Below are experts of layer 9 (counted from 0) of a mixture-of-experts language model. Rows are named router (the router's row for the expert), gate (a neuron's input weights, with its number), up (a neuron's input weights, with its number) and show model dimensions 64-127. Each number is 500 + 40 x the weight over its row's rms, rounded and kept within 0 to 999. Numbers have three digits each.
Before each expert's rows: "comes after" lists some tokens at least twice as common just before its tokens as in all text. This comes from a sample of Wikipedia text that the model never trained on. Tokens count by the router's weight.

# expert 22
comes after: "\n", "  ", ")", "\n ", "\"", " —"
router:480517484482484494509519457466509563508465561467478484560449455471429547472513440406526496494525512490515476437482497526542491449498501542519559442489452437509484539487495487539521504523523500
gate0:520513522473450494522492492531492517538492590513542486494491450468477476458517456555445475541450482536529523471459513521551427427516497511512453542445458539519532539452534483432458518545502506
up0:488520603602566597520478563421514467519447465508542456562591532440422471475473506455475466481433521486431497390520533528492517447509517493490511513480478492553537523384463519446494460455410500
gate1:495429458508489570438562481527485482552451526488481540467453448463507453430569453502539433532507475473428509549505511558495478496560494517560528434408441571578538539538507548524526450517496515
up1:542445576540534497456482495561548528473496514604445531497565470568516502524506493510524525532540513434509507556523518457537525495547531483492478538488498512501477484467497504497464501464494442
gate2:469541565520470478493463498494510474537515569479563457481417534514557535525491518566469508485456503474494539526578501564553502460468433500528443415438488524531490590442470455457508534515458570
up2:497497492470501492545553541496534522439551498536560445469479504559494475417471540505438523517574532533502511512444492497577534497502524474462461511499536534461521481538500485468494512560398520
gate3:528494505563511554541581428547548545478553491567490476496521552503498539509549451500587493595435521469432532480460478470477491511571508501555538523470466491501473455479408548458506551467506539
up3:571453478575558479540480589477497526522499521462486503508544484489490467516454581559536554508532523476543489461505507502460476411466471508445492474545481525536479431524485514474501559531548500
gate4:541500448501524443422507559518451416530547472489539489531521543470463567502508531525583536510516489576486545512466517574542485503599522496587611533499488474479481555500574511505472538451480494
up4:479427532483536504422479513518536422502450535502524556520511642499425526493457499503420522502438591426549498482493504389494469540417571558519491502543449570477479428560475483476519542486527472
gate5:533527497504509508486535510516504456447555579499528574491479404562529512546470512486577486524463475570477550578520510514503510503495520559486486468498450444484509572476463546484451535508498511
up5:471483539520539457516539500483503488483543455518542549462499480466448516524456487560483445407511495548461518512539477539540465477460515451545516454563563534399491474434552530505497594472430524
gate6:446557475534490389554420526555502434537441511495516469498535494472495430459552395421516520539464542546454533504531601399504509494502515512497484428516496573574490482460452433503485550454537497
up6:483504504470542458545435427520563481535520537473438495537442453481493512454543443449530474468561445560538512465473496484503467514469410523524584538405539487477444467450449453480444506498547534
gate7:480535543500414483534491514522418462552560444485492496503473497431445487492515509416521529553414491547511562518464497467560460515520499515467516445504514430515449447507446419429561399548590456
up7:505554474451529495551512539552494479524470438520522421436469496444545496547466557477465506470443464571448518561522513572497515535515497479510454545480546496448493488541496529486427462475527504
gate8:473427456524460491563527483490530462498538430470484502472517512478467574485522481510554569449557485494465551536537568479516490495505496441516499498511490409481507564483524454547482477457511499
up8:459554483504497469486520477507459547544486515479438497482508522479533517572495490508617533480548545537469523553501468552502530485478449570522402482507533559478519525484467505450565548492490539
gate9:465528520500472472538528458536463487481493467488464471495516449485517483547486467522532493533482439561472498550534519495508506502499476481462545465562519512424490495572485497525474528522520481
up9:449537467516542525550451482487438476514489492546476476537477524494551548460532538495470493484510542507455424475501529478463493451495541499486494499459534479525490401448482485439570456546480456
gate10:550551548456437501538423535491522551486518512490522435442533471461535539513508397507499458483486522472520552536514499551532473419561464462540527479481483475530420543523528500490524411480491478
up10:497566434570458494502525524513525511534513492438530501465524478489421409472461509431541545533496511530474535479503570479474574464477526486474506532505537502441526533485515459538485517581488539
gate11:570471551490436515534516506464508495542605482478503433446536509476483463467483508514446499493442434522517539493550522507476578450541558515469507572476528465406506497462567528524554564613500535
up11:522582501542486443598533522522476448532531490498533527493565496514521516426526505463558599557527549494487530466559443492471483582540445534518486441533473492528599547454528494506626526528469511
gate12:518509563489497521430493547527554546527476507507494451492434439517569525474502498580471513518473450469485479487394466581533500503473478469539530527500579515567470465515487464449421490594503512
up12:560498449521455562517498537492591518470458479539456518503456505528504493510562582500464514457498462549535515505492512594526486511452467467521586424449535464521496469573563512486472491453471508
gate13:482541511540458427520534472542524484431478500505473484566524458415447490542487444505473452506512526458495459505465468484530546509525589480530499469450488474495481426538479462449494475563530453
up13:505504530494460487512558495429505481522479515524537534549495509478538497451513507537531582501481510491440462517594447437487574490503503594436590538453460510477541493490504497472493506510590447
gate14:501524552467385484581537527518464464461579498472496524516582422536528524465504478536491519476483483556480438513432520488554518523561591453536498520481570472472510474501472481464431482512527521
up14:511515491535489479562499550511478446472456486413543578477445526540535517478467527508525490492488493504508455479433496473462473486543445518503532502494546485463554479515512426457455515508558464
gate15:539489453524452527531438512475495538494520441548497436530461505506509571531560541441523565453465467418491529513513568525540414422488538514468596511509564543572551499470457530500477520519459518
up15:469486507549526381586548472502508520524418477511457513541449470517458482424493471524553538493438528482579522489514538430578579492493521638485503439458500446470524454524497498506542534447455583
gate16:477490455543572435510468545493447505495441523456518463515505520484441493532474455475428450511445533511478406512514492485412509468493525537504495470485441514500495462534418418469378502461483543
up16:417533553508544474590498490518518537477499478548539412438481483567462430520548509480468489533531496557534528472465451518507469456476511546538486528514534519524561515513469483521511400542499551
gate17:512476492477479439429580545535495474440504497528489509425562435465408482551452482463446479479506501552557500539466431430482463515443443437452492563447496546493501457560460521474455505533499426
up17:461481469500546521467428473477546504547515492528531568565523469537492529447493496499514497509464464500492453493536563480485528533500514520525436526501511482463496538590567578499465490477516540
gate18:461509464513472485465490393525552517465531467481450513454512489484440468439529465489517540531447503484450486508482506509490535530411501538514458525549473478473469517535458533601434583540411418
up18:486534517510464498517507573529464518444448419493511511501467551429495482487460507454461495502451490496509539554509499534519496529513504507469497535520525447522546524466453527431425567516447496
gate19:458443552499487459509529436503463526483515486566486492493528413473508550446534427444390454529500585406537554445496459510517449474508490574482500515456508478435569528499460530519595440450497516
up19:491502569535424510536485453477484429483421456515548541542511490467457508486532543563515448492545587526463407519552501450507558534434491465478491471565538505506522596499571480537441523491511455
gate20:499408470535551491515473515484547540496515514472478478523539494531417459516494525533543557479484540460494487482491468449526463488563485565499569483497456458469487471568490465404531483525498435
up20:477520509481551443514457526529535513483494461492446471531475553487495526471434486467503509459542523516421472465480552614535473462472513487524469445439492506498492473514504492539576448525531480
gate21:490513490474498481425516547478505474484531502515513572501553472441564460471493492539443537509497504510499446478500541494537453497533505517514530444461561495480522542458465505492491547560520494
up21:500576476538534497471521507516392544463576495437460460550464483526464400489517446498466517516502550513525495448523464479499453527497496486515501504492455467492454488578431520499506557453549519
gate22:493460489478571445481510537449461514498546512504557491548481458473449514513464483519504537523520475494491445494504509514521519583563506524486456501485384442493527473440484440500504479494510499
up22:484514519484573550512548550607469483501501488504552615547502531475527507505500543431487494490505445483489512530562487468493506531487504400490488515481504509500524512490540488513471415463504491
gate23:452511502573500484435471520474466523450517543434522513455459526512471568507550408465583539532518446508476511509487542439441514459468411494530485463476501431542471514479544527528512491430467496
up23:522519481502516498495475561508548440484448511490504529460499495421546527496543499508469488525467501439487474456543560464541560460472525507509547559465515528498453545492510436425461493530441506
gate24:488574493544489520501444494541510493477412535483500450530468535435516528448556515589472508524499486530541512555546448510469476432500458501528500510388506527553513549496481463493555541506569475
up24:464516524503556520490471517543447519472504465514516483451494462459503505514461489517496524534502465493575467490504480517557460510547473475517545530515514428476447445457519469514547473506493504
gate25:465557532542426559547431485460542522483539488441497538543532500622519493446470491596477524507529490546462426482487510572531477525577515422552490520489538462507471426491533541610488555499571449
up25:443476482450500501485531513517541493486566489582452482539470518464498515424474526495492550437496494523479505508554544506471456456512526521528529536399418541509431470516471434429507558526524538
gate26:435494507491481459499494536483545456474494479484485522480514472494490392487496435474433507499432528460541419611476425485516602486478447556549512440475497524486497461451527473471469458508438537
up26:549588480450565507586543464496552540507496491489504540507499549494481513492472520484488481460431532495537502555498517486531476453503486511514477458492531446531497499572566556493533572475474520
gate27:500496499503492491522538518487415551480515485528518448610415419509507552504554545456477518552476518432439472480438435510557492456465493495503456481518497497514561549493500523581452597533507464
up27:535493546535519485453500489482577528421461480560463483432463564468468437490543412544429500504510488478508496500561531486434415543550511495407546522502552498494505451530504480493537455486479497
gate28:530565463541516561493456533528524519598489469441520497543526491461486504570490566482474473402473565538563477561446533478432485403509484581503467561547473559497450445516458473499488446474458505
up28:475538453488510495474503526504537456523471522521528559572527485444532516506562426473486438518474513421521448562511506470517433483470506459421470478461498516516563430544501447525489461475531450
gate29:540559408496440453475507480517549497534467575449581520489552501558456501525486493540530508501520474553493524434532503499527447465578456491517505529500618502490506547506494468495495580491547488
up29:481430496519476533526467532504567524482510512478471526475573488509529565590516406481543539530473496515425526480502546468512491478416529514560447499495442537541451488514532558534520547530533458
gate30:517456529530485457473475504516486491497500477437504509542476453484459508476479448541497498483474485485506479554559444518502495530492474577492475506480478492498521531544500476550459515495447479
up30:409524520448456505465470513582510434542546463498394578520554476401544422492541449520531494456533460417531471528551466519522465486502454514505456473500484521522492540444517499535522549534447464
gate31:495507489512482488458470507554477506467452569492504532507500422497573515516421487521541452588554488431502509508467520554568473427488514559473522493525498500553500533577532549504547506479514406
up31:454490531490604457467436538500491461504494478505568508545469509454531547537542496443506502465574510554428520534498493636507537476475492543429604542495424490448541450507493501530496544494454548
gate32:499487470484509481498527510510510559440571523450566448528460436475446471583460452466553482503527531488429544486525540427489494502510568525498531452477504442478502549477506472545518431544544461
up32:454466566543557520518463500482483501510488552520557514467472557470533505494563493498459482550510488539592491533490541472502515460505576467519420574502519539488457471589517525466540553482427572
gate33:555532467461564496472459494401502519460505504467513485441508483519509513478458490567467479553529440525529526485507511535474511552503464530514563506495517529481592575465471455409559462474519543
up33:517482518492584547443435551497404522555459537458544483504517510472456507465490538522468500494545490452462489479484464546510434510487510488481527525593551441407468446486423543432529517563500522
gate34:573500581508463500515533444536516441518530535434564489482557544427468554470482560494511459466501461537466494514513581460422566447597468505519493534513543537501448482505506516556495460580459555
up34:405514543444545487523513504495412419544525508606546543488504516481472427514470436536489458568542472485479498518445514524540520513542485523510504469541545536482438471496546502470557551548484496
gate35:503455439495512460449543478441490518579450539513407446527534484451535533443468497497508474464550538556513467492515580466494605443461488484504432506482527548472478501515556480499504568464468525
up35:564472462527419495560528487529489446516521461594529485460591520484491499511578507419508582438429569493518463508549407525508505530533476491549508564477476520560548567504503517549536431447485538
gate36:512532464402460462503521493543515463478499469513551568492516489460526530529496535505472544505533566540489507557468440455546486484484503479543443493462500481503470468492480512513530406522435569
up36:547572489430460445440520518469478523504511465598600430460420570481488544442487506504552472476448547524479561467495476475503501497445477523470511491499511519472478508562515529462564535518498485
gate37:537530527558594521499497552494532539471552491426469493500479491464437510485474519576502427441545451549478555526545516506428483457492476491584451505476468490522481476484473479583500485526436497
up37:462478469417466498446519469527483501433429486561463497473525495463480512553494500516524503547443481533487519433446522505444475507501535545509480547490475403534499552432437536495551466494557435
gate38:471440486497486521467481483535467549466489444456487530484469537545553476467536505506492509539545523503529450479490488531537488500566488525535463530492466451506491562456536491508506516495462502
up38:517570522524414499462475463504565557492495425500512469484542482511540490487505518466496564471552461449550460469485500546451495483467512466547426583507526575504437470518482463517497514420511515
gate39:491546528469476487432491508523511513467529473469506544405461503494500526555534450569545514460525552487500523495567562472487465453533556518452511513510482434456528500523430541480475446536502530
up39:472478438527532501546524493534511428492457487489481511491431427556544513556507492444499528519507563518490494491496489449494494508548491447562454574508454518546540561471527492555523556490462495
gate40:532539535478472494549473587497474523524449523526402442524497494538526420503505525407594426540432549516461472489435490533472483443552507472542574432452471497500494488540428519547507586500499506
up40:520479541494562561530449437517530427434486486491528553496469507484495508466547491524507506490513457505487414592533476466465369561518523515500492516476507453573475569489533485504467477465413495
gate41:566524513608501468488527492488500509532486500480517453528475412512491506499475614464466477421606496511505513409525540466461462468464519543445493510431597521398561502535481542515576460508470491
up41:510535563486552455529452498423477513487473513491500491570448469491481510488531485499471479476530520482472446498484499490463457557416448477498478436444485493487534454490508501525470521509476514
gate42:496504435488506510544512533455459541488503503448480490478507517506515500525507432562464535577487515500505498471561531486477521496482449519507486465504538535542576516512558429457543490519492466
up42:494499478532433567462555544475489516504416580549497516460473426493587522516516490477516488512438478522497506562527618506580529557516449546485458543526467516457555535407557543485530484415431498
gate43:497492493516522590499466498520462505493522490429530436620542539504447572472466589480585548489588532529484495488467523465547481484446496549484516490467500515487450509597478478390504493534494505
up43:399487533536469551526541487457458564401493525484455427514435449504569544451511516494494565533528446477494492487503486474436507530466484455532510438471504465499518507406383527460505529417447516
gate44:468530488490459483477490504497563557482485514556547523504463462466430482566535488485488532447495556499556549509577529453483490382494490446483454499486533529568425535471511519565559558545472555
up44:517453442517527491515493498507441428503476425473544510507470523562523508486499582462474539514524523459553504421503513532479507475536527537533552478454430499512514456492500459586520510482551527
gate45:521516553491519486531460534469470520542482472465456421501474453486458459431533525528575489624428456447470479570487490487525518490472529444453507518550455468411513490516471475484528517533495531
up45:515420549495461500512588581454505431525431555492524471476469473449491527447529566542490488494512532491486501512518547498454464510565528516527485522507487484435448500501508508537459485509511515
gate46:549536532460529458484502465516469504483547496569412542506462538503515508488489462513548488494450524499510483520508498479529504516497568498507530545453529509546493473515519428491537541447506533
up46:522496564458512477507525516492525579525460481580482530432501512555480469507556545467460425488535531506558488500427484509511517576465453516496364498485437468567570528539503505502526494539482413
gate47:522435512465520496510489550529482519463548501493463447493454465472500531573453498452497468530535448538501394540526568516551473471500543505468480515517495527487455482514482465452496482486443505
up47:469446537478501469451502505507511450571502464516542467497536486474531546544433518510502492475461518462448481503548464488462558502532562471494356524501563455460496468569534456501513512524541534
gate48:516487473478520533528451440487504530601496490499518465506576508471430472477489481437450498562528478495489530445533509499497521506546486506454548487537578578509484499486591486532510488479449503
up48:499539508524473444480562528448548597475505534456488492496555453511487492429657477443519531483510552528515538491471517547504528497445452462474465522517527442431496584461401498507458456490528469
gate49:553448501485481560541478482487549561508522486449513461555451429560504422480463585537553479514507449489477471400465624535515475505572547579484565436494529516501523560531481541461502496497471538
up49:482516533497534425528528500486464437528542564551495475443491525478511524447451487469537459527553480445522478533521511582523466459492507498499477577501520482479485521491606514455561526479433448